config = dict(
    n_experts=80,
    init_std_router=0.00617,
    lr_router=0.00108,
    head_dim=128,
    rope_fraction=1.0,
    tie_embeddings=True,
    decay_fraction=0.588,
    train_tokens=1154000000,
)
Below are experts of layer 9 (counted from 0) of a mixture-of-experts language model. Rows are named router (the router's row for the expert), up (a neuron's input weights, with its number), down (a neuron's output weights, with its number) and show model dimensions 512-639. Each number is 500 + 40 x the weight over its row's rms, rounded and kept within 0 to 999. Numbers have three digits each.
After each expert's rows: a language model's description of what the expert responds to; "comes after" lists some tokens at least twice as common just before its tokens as in all text. This comes from a sample of Wikipedia text that the model never trained on. Tokens count by the router's weight.

# expert 3
router:466510523471481535433531513414413493542457499519472482529557557545474484497466486474515488551574557505582550485584533417505522484511550535549492502539535522479518498551513498500545549492542493503531477542527516486495467574468445505471440535510581488504612551486550574507594470512471423456506541471548428546556472446561494483521523544501554476560497530482524450469470493455458468487545
up0:486494555491520537523468530537496594471510507482483470496458549503527419521494499510468452484581517404455543514537529524454536458452462403518500482450451498550564490513518508464458525494505512431564505473530502523451539542508529512494452550485495475483586475483499441503505476482570469430472465496430482435545502473485563422500498468504418489467506522511460437485533556536483405394497
down0:493496531486505528518431510621564519484483549525578455593491559562541515558539487457523462490515476478497505512542523534509508534448533481515488488543455398514542525456486502462498507510562430435487428465475497466531481520513473509592465487448439497503541540575487507511525544510492506482503479465414438469491578585564492553538511507497440540426457504492485488520586510478468511509555
up1:484559498418498527529500518403467463552499507448451513520511459549488455435475536486516442505482488526525489446542507519481470497492525525510584572515413528501549451490482493469533560480543522544530446496538483499492476507497545511423552534539500492477448534457491477469461505493463492539593549499476481547527489433453487551473498417491477469522456473442541597468464491511529495474522
down1:525496502490545528518509526516516536448503685471545529392528561565428514452473544577546506511557463499512457437475442545553540481450448461449516512547476524492496526488493546463465537508425484443471505545539565510431492575537513522525555463458494545473501417513534508460530500538559486525528579527446440531476528501468481478503537460543503479577533511497504516540480494422537424482514
up2:494570538489476508524490569530476482477524466513518526541536459627425533413444516520438525466527523549442563451468487532506476502522534416549438553485536581408556467508523478493560485523523473466516425516502519582480513542471446518519469530525510524530488506482543466479460450523460477549513529476457497404504496480494548423472528503532559580556480510496555534494504551477504459537496
down2:475589483550490427461465481553521462503568446463524501511480573483518482548493551484535458518464437535513478531484517512522453541504573434484481433515508449505517529494591475520511497500485523581482486502492467507407465439505476557557488509517453566529506545510506505504507525492516462515384519531532489519561522516536523503457447539566577578484473462435460543496539507576485469504482
What it handles: Short mid-word syllables. Short word-internal syllable pieces like co, po, lo, va, ri, often after prefixes or hyphens: outs-po-ken, on-go-ing, ana-ly-zing.
comes after: " ", " re", "-", " (", " un", " Re"

# expert 37
router:413533526547527551468526464498559521506520496430472482477502459465491483501519491469497591494521566456488481520489552442529505498498539482463508497533498492564558475448510482408510511430471450463490623488549437562460442480501502550480497485439514516517489479517495531456471439518495401478481526501496520449464489531551608481461518527492526544480467495546532490466496509500543518535470
up0:480485598545520463411518488476449491484455488517472514512481468478429522473547438512562543451485475548499527458467437471512394550521519500539495535437426549518522486503490522573466540518527572516507536475492459500537513482474503488531514565490477582500498534550478464558582466493549516500479469502587542517440503512574519504635442450480522495443455507463558491427492534547494514477455
down0:478513404493452512506475478508493510512471516495531477494554480459464526489498478491519550552534496497504447519514474441509613521501510463483486515514505516452428480469546544523526579521457518450474471505491514512487443568454489454489515489510536400466499460461510519435579483569555549476455533494485522513494467504466540493429507460445515587453542484525443492493453469526537537503560
up1:536469438495517517492480438470456529555488511482486504539537498551488565547538514552543445489503524550515447541539448471565463590534484480503501541489492407535504490497476550490496462487492505536497486468512480550499506542509499485487592516512515498467535488537493425470490422539502514476557522579463454507481525527530440459514474556570555516535460523511456430446464485474560490562530
down1:500468571531564473443488499494552526551511567455509464500495514513523525531504531523512424539588532485555520470518480558475390539408477534583522532536504546493540560522532522547474479564500604480485594520508477466483473471546495479552505504516478478492468526468529541534497518468454572486485473478479488509381461475489486553501517497402508492554503477486495536520474579552490492511454
up2:517510523428453467487492477478445521499538484545454492552478465558483510514557537529556458458507464467455501453490480532519507478457517575539432541528516500535534489501559520538480490483491531531518502516505501504471555486495514542471536540579562520497460503492464430566457530523482511379540482542545554487578454532457447480540526492506453456422478446455521438472487405519525440518536
down2:520478523557572518467504468505563503593479651464550537545531495518449530453420495465523552551444495589535447485491497504541530519511534519455582451562482533455448480494471521455562481503496505495520490486500512556564448466462545532566513480509513552537494504504549472531506431496453561512485530532560445555460507435498464487482477514470518550488549533449449582455529557511527519420492
What it handles: Table cells and title openings. Table pipes opening cells in election and filmography tables, sentence periods, and The or the opening film or book titles.
comes after: "\n", " of", " by", "'", " at", " on"

# expert 33
router:411485558454517517486505477552497465507587520503538572538507438459471504456535512575590474511487505540490450463454541560566501518537486530482484538519533507443486545513487543451460478560477468581528576464506516487566493508529456505469555511464579548438517505485484466451472473428560479470502559499549546530430526465544477515455491424448487538528502440485549524446445540511473563532527
up0:517539482516639488440509505526520453482531428496488536508657474557466508566442510508506496467528553493528449508534519508513507405472520500516533423530526504484573537504438486549456495470470562468480541542509526486482482533448464496412569502560473521613484565576454526517481470465420476515519510486591472414488505474473565460580493477445417508450493449443473542480489516512532500501527
down0:572544444532508494441534489474524486506483479508473477474519533564512456488554494508535520573471503468529499480476537488533456501444499529464476421554510525437470540581525499526581559540480487499547499488536450411479499488510575531490557470575499477403536541473477459506528498506496519458527469575467442511536436437496453546523512437537396429417539476552477494604519564481503513554554
up1:463457506568437444585492479514432502503611443523461497530430487604461400417486506566517532511491466481524462513535434512482540545544425517443555571560441430499508516492543511466462552486496543492467484447475542532479506534474460516453509562564474548461459479464450507547502423426497502479476488476489567453456568475503483527429482427520446503530491465476523525491429477489457571528536
down1:543507516538423483402509574506467462489462510549511597607469485482491517469553488472488492446453539496435472526513466532474536386492533451571522502508472530464490526442548462505504507491568517492455448530452480491487501523481449519497440610491539463532487502465546464509516483497537543640498515490480434490508496482511535501478535526452422516496465536513502504411506487442485473506556
up2:572419421491466511448503488478449573515480483455468478482543428522454529475542566611441471473544520482478489536472466450543479518437548541498444510568545446517529531528492545497488470459459539463482548465467528484571496504574524491562499438465415533532469430489569472468536476554514530494527510559457451552478491553487467513517469528425498534462469469445489519518499553542528525493455
down2:524491585501527542379505518600508554496486488505563453517507492490483473437499486462488578546552495517513530535552538511491534547431513436554574475512543499490544480405436503478534455539464480523550509471548507542482541473487513501475511533595599493475482517513448478500487508538499442569502507550497528463486515512539525478536571502567557521532422525542533466519485492526491480490473
What it handles: Romance-language function words. Conjunctions and articles such as and, or, &, et, la, del, plus accented letters, especially inside French, Spanish or Portuguese names and titles.
comes after: " ", "s", " de", " \"", "é", "e"

# expert 2
router:470436520522511517492504573425487575543588533501462506516543459450532455448544558529493483403526415506473495495378504527558514476486454536510553497479453486531479510522535462500524525480473525496496479508470459450446547453534505460532438582564430513524501476507455543540432522566507550619565465513592486436530498427499569532459465540546509479489536510521473489546555464566489494476542
up0:466504498467562505504487518497470501552499508428501500523527487444536513507524492463489460414447477489525505535500527503539467501447489492556564540502558451467533483520488542498462472521538471477512533467449534481439491489547496481523524583509551467481530566565502505510466524505444444474551531441523521499564468456483516568500577459458505433442516554512488490515486475532512427472465
down0:483507489524504525466422478515511495420436394551477513453501479527545533532523488510492514561460533489481432488403450486462501481532482488478449531469491522527525529554482469553540534543481499496554517514485515467497486442461446498516477516479543433460434503513502568542507529540504504448533532462499514458427519506470538568480477494541499556596523477419535447549396494464451410512452
up1:558495497556459579472499448489490481532457510453540502519493508526495518543461526482502492523516524492453517597480511497470515470516473530518515481546467476537511474527482530562521483500447464475467554416531531552483494494494455483537447542504549455459488469480495539562489498565503482497512557488535501472492456531555433452436475559464536471450493503495508520430513545521572547487451
down1:604495506491543521527503553491471511470519777467521483525518561473506437524532470482489495495500493483486566415498547444481535463434493517454486397478550550479449481581494432504492457489515544487522514526498498519523570526448538479451502445460516445531480467520546487584515510469424460508438542540551435574498489479490499492512481441517470508509544547496489557494487538482442474515475
up2:512455515451498481531534482488511553524574497410460481460473518485477505534490585478593522489509499542522490588447491505538519452389569445497433475501534531532466503500530524541512520524473605540456517552499465490441511467513560493546561517481542568514553553499538473520491500534443521492504519435428502477477498452527517494506451526568548487495459542463403544475523555478459489443559
down2:445532537465582470506518572473465557485480503470477497538464524553419532478541455526454504515436520550463408479508496532439585394543453539495529465523522523500485508435483542531452530453512557495468540469519502491489488542483471482497487467469528525588479450477490511563468522536430544484482510518503496490549492528486504474556526454523489447481506504494435536487549586526497479483477
What it handles: US place and college names. Place names, first names and opening name pieces in US sports tables and schedules, often before University, State or -ton, e.g. Iowa, Santa, Bucknell.
comes after: " |", " at", "|", ":", ";", " University"

# expert 4
router:480464561527509552534373535561405499470514498534520414489508493516448519432451538487450474466521458491534464545437487525526468466511487487524517514454525495501490535599556480517483487487510423521502516503494513482520532531536518523467462475536531440471494478464515471529474634516472536444476499511515489484535460527523454453434500463521519454510525405519485500497550503512574483466523
up0:539481414464472407472533491470466479496444482492475567522446473548552474487572509544529523473479513536465528482509513520559516586522541469372491499557498520450542485513523477553425481540489446479463428461567539497456511367532465581535476434433423511457543478521432518555535513528465528521595420455485534447539493526524515506446480494478389522540513548546432551454506482488485545514491
down0:460573486517502463475467442520407485494483541524541523508463465510476458467511474495435416502497467503590494493472569501547475493500489484450510548476474511477547550396482458563590535460552497475550474468535526522557429526528530456467581462549596465523476408469461531473530521533479586545469504441538431504454550495551460522461482462551519514482511424497417478491551501527503500509474
up1:398415524508440464467475409540474495544496447472570523567536489553420533509587499477521540516470446506481471553510450498509463547513505487517491566573514484485550449541554478530485494567506503517507441553543501545494533482527510477503534452453482507594470518544535468481478506516531467451409492513549472488577442479479459506559509500517527527622560551496457455533491529511531507443537
down1:467451509506484449533475481463522483483496406512488490510429534523487520454515491545483550555534543461491470492541467480524531468564458499467550379511478531492455502527461526559519509506493461563497472462515487517544559534505518481604558469454471518479464544542544514492492451607453523460476524624497545513494499451558597474475446490465530487535522542479452482580506500484520424521514
up2:397538547524460514537506521499432405515506424521495506476498571394483574494493514556564508544498499448491481584489475444529423521504485525473532504455485526480531491503444472456499494439484572441468422500524440481521469423481502574529504513485562465531516531538495492511550451534498556578546555495474549508541437494508428488490564571500470475436507491533506433447490525530472482457508
down2:532547459461552509458536489503508498534522448514412519509550544484487499526444544526486550492547501545508478557574532506570506505537538478490523541479522588465507465455519426518548455564534535490468482465526502504466392449494502501516468538540495453482456599604484445533528507466529446525493472451522532559547497538460511466445491482487516530500501573502474410557423503439540524455446
What it handles: Numeric digits. Leading digits of numbers in dates, years, times, scores and table cells, such as 1987, 18:27, 40; also www and vs.
comes after: " ", " (", "–", " $", "′", "°"

# expert 18
router:518474475401431506422579529581508490516546492451490478484446425496446492454491449472524487412513527435514548445489531448455489568549534560453534527495473475524528461490474486527519436502543496478536515532492547451560525523541484515566513457471502507467465479490461609535511549555531434423480545495475394530465460488463522441510522483506411506523538476468453447413509533510496534501496
up0:395494500460482506493502492547523511524540478490444537521479497494537504495491542516428504462468462521590508578495534473517547559578478532460465528508449526560460482565480540561541456494491464440495505549528539507439514488502544495505443468446458508423466555555487512532469506512583459488459498504501532516489546546511581541537546548550504454446520562448521507443436472605492522553449
down0:543541475568534425484489554437524481507415502486446486544487491474528428487483489562519540554508547504547452535496599545488504458551488488481536415470519472520577495470441516468525490473512474594443577447554524542502601473439487506524452508488528484466542502460516485496496571495572478482464511497529557456511549554474504423520457562490493515451563507470577514550518474541487465502555
up1:532458578478485493481548495539427543479482472470473468469523484514452517373452537522490502443474546505446545501518457538488528475522491541450537517563481474537515508535408491538551578481486459503476575501505521450540490536490456482573454553521530521525506551427456554509464492532507475579488511498482538474520484492492464455458465517476471495525473510559504525492499537516499533513527
down1:438497543479473442514506511493438526530485444509462506553422548496544463480519506513504502521538479397430504540607515564511496468527479539539548489519505426562492518519459475483467495467508489511526493537467560452517541559554576493442519477472559457458462482440519488509481581523546529496464461520523514423473523507542444453499511502534528532501491503551565459506501425504540587480425
up2:545486532443439552569440406449480536518527449496405622555460542527447568533522441530422536502464471548491461473543475468497547556407511489504478592498502479458463525531522523567490500496525477509477491475558494453497504522504443473502494468484539441423484511458576506539454429517490579464535585543501465590439527502486480530436502463497555525521540535460513459535502447547473544543421
down2:528533460498547478501497418565560503502555524504479551486484446505494509469492504477476546555502493616527491444509531541489504502491468473445542518506538464487526528453539540550499454475544544534497552536470465503580518472537408507460446484532491530469515424484497443426408517483541538453485517513534554494471510499487516483460489473439490498467624526510547490520460525483519467543542
What it handles: Nature and everyday nouns. Word pieces of common nouns for animals, plants, food and clothing, such as bird, tree, horse, s-qui-rrel, chicken wing, ric-e.
comes after: " ", " The", " f", " a", " p", " \""

# expert 48
router:447479456448447474526504484578484483506517500522510504459544492491434484545497534400519522486558461467549527476564484510483515414500507487553531458481534570443555511478465441489491544531502508508533483493493528453517499479524484547552542452571500506518576520468487550582554471471495452451485583451523506557513536456568533468535467572522484518490504480457599498483486488479504515505514
up0:486489548522433470494530459480463560575468514533462484513491512497516558508446513522479491517500509501463537490551436585588468486515504533496478503526420460446460455511531492498523581450535460500542499446580534467556529530473502459446488491494505563506537436516570494538492503544512557471529423531516579527472488538483462509483510551536522486496499560555549541469543490479551506509446
down0:518538543497567519464510461465484567497479541480440468544471509509471460483588532555511527532496544434507489497395529484445535479500526465459590466473497563550508466543508558505389577524447482545444494526472516494477566480458509494488509462553465524430534434471577447452534490526477478475460509503452526541534533447534452493423502517492504513504548521519486534510577455517506468586477
up1:553435472543515531451503521403567527461539496564505502373472578590512475514489511483476521444499474538518477344532498448493488535503481488543520496583526521493527499520529496550524444465514502548516416477568473485518480490510573484537477524554574477481496587545485443520537616472488490581538484469502459531479455535519446502511515543509528563412480481480596474582515494511483540484513
down1:434502531436520375466538449482503539500520453523514482531501473548511465424507523493487471467467541517531528526401466557484497522493516575498461585527499504429525509461463509456489475577482529537515475483456510522522446441448490505522498514499504486534504503503501557484458568475432507459494562515457526498566423513502514548435513487433498592552502451481520530535549517568524474457475
up2:462537508459493465495479470522569435457491469571525421536528477539491495555464527454503524471481486542583509596557444531499506534535454408515505507505471495518480519445501464511493515465425486488539492486513467516458487512515477534467519512519439496534477528429530563520539472519549497505469483504546508542512551538562541570542519504492493468420500515453387457501425514592436423552595
down2:566465515484494561567461487521510485438484491553502568514492542479500434532462533511569505529489419429557487536533466497535505517458575455567529490492552450483517519456495552538535402547493557564462495518449393380547557530490463475547453565475485500449512475529497483523523486513467570491452540481559552489504450469444452489459484532458508475452569469470517543428441519461498512471505
What it handles: Quotes, pronouns, contractions. Quoted speech and song titles, pronouns and contraction apostrophes, such as you, we, do, Didn't, "Don't Let".
comes after: " \"", ".", "-", ":", " I", " ("

# expert 6
router:509526506480552522477496479427527481425539519521462486437464509472481555452482480474431471504490578532526416484480520489505487474463497482474437566505494524448463522508446531453509558548433518504486434554464460572482500532451501449487502467516437407495472421486563547430558531471604435540473488568418530518487463466508471505446516457505488549501469493540479523494451459530479540536460
up1:538440522492483492498556508510536523495502481578519595508474538556480512527484458415542520440508543492486487446503569534453534503542506432530458578455488501488593527528511528504512483454562447543484514524509555497476535543473450484448475502556474512494509527534524495567538541448523543454538490504540559459493537474459577425512495462500409462557510476516509560524543593547532458533470
down1:436481541518516455595491523501480545552544555480491502501557529480429499516480505479494457478483507515528470490500540496502517412507518536566573486423499443530505520498531516476484434552470494527433424534442581526466610527494553542448487438496488502497566548519550466531503505467503508464462515532486521522574533468458544482498499490522554482542518446490490582519521524496497414582549
up2:511499459517538574494455472457492571575529513468523461543537547465517476503501504493459456491459444392430548538524457520525449509506518477505425480447466519503586499455580523491488468460495450474560485464509597452509497451421521542528467431552424490516502487502563493424468428466516537422491528556515507436575577498494527522453484503511459466450515550487484595471490501467518486608470
down2:476480465575483463529525500483551489456495573463534551503400500523503434476543469466491505502524566507484564476486512490557564422485539517430455511498444494498491506483551476470486508490491467508512535444485573478535571517533581475466517488475486486547537500517552470459497465492497474542535512576485440468474486490538490507466493479506504565469480498529478493500491548513544463569515
up3:522478485540463501556510488485400514485482463482514544479500538497535465505475517426502548472501451517489509473488542470472425476506611483498479516525587525514530528519530485566551562518472511496481506478472482508467469433452488466485483452534502455480487438583486520503553538487501476475488464493488440516465488433461514500486547411472455551499469502443510515433509502508489535425480
down3:477566526488465482549416467498435478424471633584515528584544512508457528583520490545460521461498454469505515512441457462566489553517560527554453475501484533481533529500515508458530515515481502552439519540527454485459532502483544529453489468462488554490493394457442538489481450532555471454483537494520473471460521507536497397530439490517443497518494596544532546445514556463515550548510
What it handles: Adjectives and modifiers. Adjectives and determiners before nouns, plus adjective-forming word endings, such as new, former, local, norther-ly, chao-tic, thought-ful.
comes after: " a", " the", "'", " of", " and", " an"

# expert 29
router:437505452540468513469483479513494455482479525574541585556403558519442482542469514590488519521511521449503481534493512563574608553565518529485541550563560546483468504467514563520524454477497508513509555597505468483507478469545508541459445490478478449491527486499488466494457525429508478563443471547595463475421486471453569461530478533521472482428586507443560503510446502507500526504524
up0:476500427581459548442510430496522511489510471512468447491464536545560486561479493452509472495525515465571519544481484533444533501514496510473515445412464485483523497507506482542550486494457505516501449519469518488494545541500528509446465449490509505508526515487477521474538460501430496461519465482497568472490498449494547554503559534584548548559559461459539500493475463478540521503509
down0:473554481532499475579534524522528493524535412464494455518570493561487523499444626533411497507541450536452538486482469451558550504447476472547496524462506389483511447512523538543518483504504494441493522440516514553512504507530445556546579510387530463507533509531507490512373604521521512532473490449505476565442494500502512539484485544475533518538425515514516506454562484527496526446419
up1:461424421553450481476486467425479534549537598437481539451547468487545497495527495482558489513425517482467498397465514444523497455430538518526483542529520463526528493467572551513485499458508473514504460523486511513471517407481473499497518544522494450488485433525533487469555435574475568449500496471487548551510518480513497528430508529464506479604531485525499447421469506504486508559491
down1:559544455514461502494504551450442441469546736493487559521501447509478480551489606507501531522543501500477532500570525516490478522516467559455422567449458520538533486481426518538550486434547400458460557440528488506514536438528469548517553488535505517542488498549519501468486470536399546481503473517487521531551460517543511428517509524487508525556532517503553515547458508468526479458449
up2:552491460465531511525448511476479496446467452536569497543444514545574506584487503552522478560482541523468455594530513526455545478530571486550444518493549456582511485516460552521480491467618481457488469473427491529484437536507443470486518521507595498563496551431526495462537479493509596498512457497450449505473494498427475531474528504542494474481459505520492521467473502475556468435494
down2:438526523538499410515491570477449522560508463577471496464443495469491459498546494471460532490493485539542431544442515487459509514502508474452559521505507443548488524445453487571498527495477442452480538478515515555541479480548480527522503527560572469551467469564514518498502525486456510488529528510538555452516494509488552548491440484469468433408474460460496477485454536460491592473546
What it handles: Country and region names. First words of country and region names after the, in or to, such as United States, South Africa, Soviet and Central American.
comes after: " the", " in", " of", " (", " U", " from"

# expert 31
router:470504511540540488494448544500511513542489517496558567559475522502546427463472502551510494506598477496521490493525504475506526589517504485472507500480449543456424552527571512510570553489548550479417466429510524473502539486542462510594435441527537447462561552432465506529463498522524514397506580499561500442477539505533488511472544498449500533521456472472564412466509526482507509525427
up0:483476411563488551560533449465528569432486471591541576549541466501466538489492512494468502504495557485501517517530468459475404528519494455504502555542529568484469532450561452511546551472466506541492526515490463449567498529479528491519525508449514462505542469532501436510494526534547547537569520475490542529399550506474508399496447513582503495575446485425472486514544483494548501485523
down0:484469450535518551488499520505496506486524492452469496466516488451474524507474462469514496534508499487476506513566482469472483538430504516446475420461435523533518540526516506533580520539548443493517459457530505523550511523505535538513562525504499535422544423541509481474487453465511556565523469484506567461454514480514462484479555508527441499508459532524534473533548482483471429431463
up1:496519508509447530461635517423469499558470512498523418563485482569509534428508542579459476532456486513455472515511465497535530500474501483542538478474477483516517498438504493573439541504552541530473477482470531435473548500574508422531455535525418503542512494431479512534498468544505472546548495506471505474570494469565576562517465461434433530491521462514491492548522445530447498438563
down1:501522452474591498435525518536462556462476507539538503568524457478477481537479470581505484497515469558512527451456537461460515582542546462458529481540473534484435534516559427553548513530491495513558554536546470470472489463518426479499517440487492431410526541488533479462510435445473462538524482495479503485544484457551487464453511460550460495457454490511519456464478492507507503528510
up2:558517515514460546511544500501482484530498511474569580622508452503499509544421505461491515442527515519501512466493488548535546479496529508484531431438535461523524508466535491535506466559542523493476464461490503545490458566501431527527494584576545510541506528527497477594435488529542523553560535510527454481398485442493559537461530493478514516500560540526499473466530472449475511525509
down2:543538478554565478509462498485525508537573505455471434437486522478553586508501483498540491538483457484488502520499455474440490499500509462443511566542530507463499459497574557439513519501541466483426414454553468486400493486520570486512480463506449480557493438503493566517489496489515438497511543443464466584484427538453561473466455437497480560511418535533528529490475562468511503498483
What it handles: Infinitive to and modals. Infinitive to after a noun or clause, as in to replace, to win, to tour, plus modal verbs such as would, can, may.
comes after: " ", "ed", " order", " used", "able", " \""

# expert 61
router:513557415557536514453561412496515529459502524547427440519460574556462494480561417432466523524466503505478520436435511532529507549583518468545561479508480509468436477419483462553545456523554476494590469548467503479493466485551500491473470427495511543473466452515477494465501491476476432514462575540557484538530430475489501461471561527532516540480478554485466495510521531520492542482461
up0:528426476512473509561498465517521527553523484486537459459502496544510453480531480563487421550506415452535495471530464518496528543453488470529453446467527469539508489457534498583558508516501445435509522413472474548504554519420505529524502487454527490484556525530528544499491501533431567480433480483509403502491467481596498538499583494513527442516447474512478546505488523466468622525461
down0:555529502473497517516494496471479477485563484459479492529556528463474498535445444498490448481462497467436499456436477455423461450484488522487571462502509559483491439512561508470416507432476538589526453488515527517444500591436527517489527483402522477525534572526568521494521539532551411561488554464559486520529435502484511496453474553515478494501603454531466502486526453422538528537532
up1:449479504501487570509535482502467436444496497490507577500560513484501485521454550475486489568458457493552536457492451463504597523467549542459531470515432482549479454522478523535445527482442494507486560510439526469516562392559534565475506469491487531552491511522523510510433445494494455471579552436494495502467515492545555527537527549439445511483498538481512484494535422558467540505474
down1:453527457477552521477462528545452526533481547474471516512505478424428500514520497519523510501409429470517508565490463554464491583570527497501484544458501542511455605535542517531525563515514476425464471485476496504504544449491474568540549602508518399539521580508463562477557422517488487532482496532534449488429563545476492481534538467516508515489536504510438519512449485462506448529602
up2:479523475522539478450433482468514480561562448553475490491494532492524465475415471556507438444504528463426504493493502528479519511568552504591518437369438484453518477411513452483537463521519446518512512518470492474436478514491490448487437494492460523465463543449488601555540510501458501510493532510564504523468473498472485510453462520522493457594400510563588457508499479532515518461556
down2:496544547497441454429472488553541523531468495534480488509485436578448533531456518502457500578450518485436578542491490425454470493481493543461575445530412510528605503592552490533459492522491459453486458487459462459493507443561528477458521518473497520544515508474514510470530458424427491425534562565502535546518570521476537469488522592499526552483477488483522527495435510538540434492487
What it handles: Wars and military ordinals. Ordinals and adjectives naming wars and forces after the or of, such as Second World War, American Civil War, Soviet, also year digits.
comes after: " the", " of", "9", " during", " The", " Second"

# expert 59
router:522571594521515466494496473521543542507467517494520465541504566555502485425532506463483422465506495582533478408519502430595466556388432530545443440420527480514481530388574548381546473490536481566557509484410514578488527443526525503531477495449522462486482540478450541534488518498498538536546494525473487428494470479522482424484572465421562488554543476550554555468520495530479505502524
up0:435501424439468533483540510515469453531469474537439477527512518471499456443450509540472476517450607518448493445518613586510524493502512540488470423479544510510507531545485565560546429464481497568534501455474586529572511475490487486418500522509544497476520547523470510487507486472527479478524484568543491507503489490519441607513480531469521471547485495371527445501557575505591451510508
down0:519468464454525530498537449428444480501518539529463501481497509456507452505438545490496474475426522510436538464475536488422487459500529498452491539509498484496497485444547529498442476546523515436588550539452538506529444516463539493515517521549577461528561467502472542480552583603534454494542507480469584510486596458527484562518506492494494484544483515447522499465477509485553454531443
up1:487509495490502439441516487572481503543487492464519423546517439483458499469525530463434532451514540486486391522540509533504475482509516536474513519502478450535430503523425484499521535473653476570526436501549535536564518557499585498524513495464490540535456459512556416514509437523566446524589537490533485433511440538543504500506507528483543518498521594510418549489564503463498428507518
down1:427492537485505448575507474476544426578519545555472564476469536501563495501561508513491475439487443454495478540497495472474477575571618523489478551507571465523476469561514537526507540497556436494462432415463419491438568520468434451494407436578532450519542524472517446522495515498563508507415506455519541414576534475479561488449443536513541528441510443422496467493521517596501454513470
up2:550489516434522570570509514470507459571420498539511480505484474496535496510496548494469473546498511426522432458573502529443465549471499507538441506531442520506458476518527502527483542470492520428507508479419538510440465491432485510458545512480495446534456579507514546505479563546432520538530577472491515461539454515495471489533522419458538516542592520442489544526455544497504516471499
down2:522524487546577499549482505516497565477449477504484525509470537474436438541484496559484515443576482520521461460507532437518449452484506512486495491544448567512464588538559452495481509520521553489513454467465462529490487512432484539535518487535490500481479525457526496470500563542527506507503529392511511505478541491470464534444396445442484513522510478480482459524498424539505519566545
What it handles: Year digits and code. Middle digits of years like 1987 and 2001, LaTeX and code symbols such as braces, backslash and underscore, CJK byte pieces, and New.
comes after: "1", "2", "0", " con", "9", " Con"

# expert 34
router:502466515496505523455554546542498485538520498482518458542459504470549478519526547457512540490487603603495544455552462474474438526472508503486448430421420572498507509468481457513489548518548523440517480429515531500481512489460418528452482429504477513447512572504541518439495449502416417506503500546512400445507490484498525429528486408467564486521414525548516460516547569463544528527517
up0:472437521495499517534512451577539463498498486524475466571473582525507444508518481463428522500590593435467432465565543485546466497631478453575478447532513516542456568469476546556548557493496535548494488518530497522543480501467491554553557497464555521462570484499498519512446507504495494453549548476476469514516485517444490510542549519407517468471424523473499560483517524434488528489491
down0:461460561481520571509473536491527535476535459472531495524537478453540537508477491456565500572504501478537524497488501516481474508508436454507464438530497496523526477505515479459427424489568503531516582439500486524523557490534559526470552455567521452494494520446516508514548488562550570552512488571495501494446490457495583517499547517511524529543562538387525521473494463484476503452571
up1:548465414436513546429508479496539492426501487513531495478502505503495472519561505504412585493524473454540455497527505504526439474498536527515393481517496531566473470481492521542518470507506470512526511514509525415504514515493511521484528460438470537530458542523536420532563461491523465545556514491439519517566506498519484583591533504528451432451498557469492535503487488515511486549532
down1:465472545463532474557497465528497495472469592506447489451500451538515516540509522498523427520469478500506486533486433481577523506502473496507549511482479493558468463492516514462499455459541432444450486523416501575476485460537483480471484496459515469542533507517465469517554499460475492591494529495553443501482453540481476504503450494498519571528511479543574477462466550555493507487573
up2:518503487515458513474537539562485493493524464457454510511513494506453489440503461448507558526439552558476550597467532491598529503508467509520476455563458512480520533463530440562525618526437489519502578561572472556575501515459524513552536528497524571601429554545462426529544513548523517522531507546517472542557512535420512512482456485480493461537543516413471496459495471542472532535516
down2:507472558469461472471464555481475512509509505565481446486555506560554480540502533464457500570475469497506417518530480463508560478549516457464442516471507495452534490578528529457437456510515484538483515458469492486459458531437514498500535562526432565524508547484488473452465553524481518533422557501526441553513534420572482472484404472570523511431463466580490480473463450551517490492521
What it handles: Spaces and prefixes. Bare space tokens before numbers or words, in-word hyphens, and prefixes such as anti, multi, mono, auto, poly.
comes after: " the", ",", " in", " a", " and", " to"

# expert 14
router:572484509489469446430488459504497470457444453521522516549444583590522529497452492483499526518527438519500522523522497532536517459466465479518479431522445479494510466518518532595484490497558472539556538499430535485497509438479508517463558505474406452558436559579471548482544445486406492552493486458521514455573512562536505548508497537573481516470492508532524564498537532417499480483483
up0:566472484549481592451476530514552437564441412480535455480470477556521482558482537547474465440486503507570528507540547472491528469568434524456509480581535484502645463430511569581444477517421544495532501430518477496482489571494547518490540510491496472503516624482525472478526480512505539495567505480524539487506480497504524580540521464477545571611490524462526512468526550493477486457471
down0:418540522521521558445437536565482476514514529448504431492501536505425470423632483397561526531553494450563549531472453535489563491530543487512593460458526430487528539534471521544460513488537480437439507489521494512514427488529524531476465521478445504501505471477514529524496531473535421457502497473399489498478497501521499523383549463487546505539468486465470484521579485513462498489474
up1:496553488536535501589622531555450476505538506467498473502488450508484553549481468547485479511484582545507533503471551448426570589587470462570466546543434550504478485527537522489570465541495461589514482507543521474477448527433493544473501535458538483480513473462529358497417493478563443509478435502484492461535458485497469515549501512493544544515560526526550530541431519493522460515495
down1:479464514497461488566555487482507608496453501444502532475560444517481493518539497481470459497533505478508487447508521433496496512529429507515479477576504524560470543454431511509447453530480523465467511537442535533538496532478456492518516471419528575471495481438528463500526500611465541526491520512482533491543464503497505554543484509420426535455571494491531530514470466618446488519482
up2:476530447500573523470497442488506467483484488528484495450473543449521527485571576550483521503577496521488539553515513497549583472489462486505516448494470521507447453496426520424518487546525511519535508464495484505538510525455511480518502489498483481477474513468510554486604438416570414548472559552501604536527427528529506565496514485528602517511473405445445546514438498457457467494552
down2:506544487463491501480438519531506549529531512482443474494480522520504570545457480519545524506516536475551583475541470522481428523512480542454512471410470542503488486491527459505462521526535512442534452509465573463511578447513527472474517472487527564514412490521503441476551518507416557470428494513533468530522506408549559498443502566508473519469571490457496482518504421563450499422464
What it handles: Digits and spaces in numbers. Digits, spaces and dashes inside numbers, dates and table cells, especially the first digit of a day or year, e.g. 24 October, 2024.
comes after: " ", "0", "2", "9", "|", "1"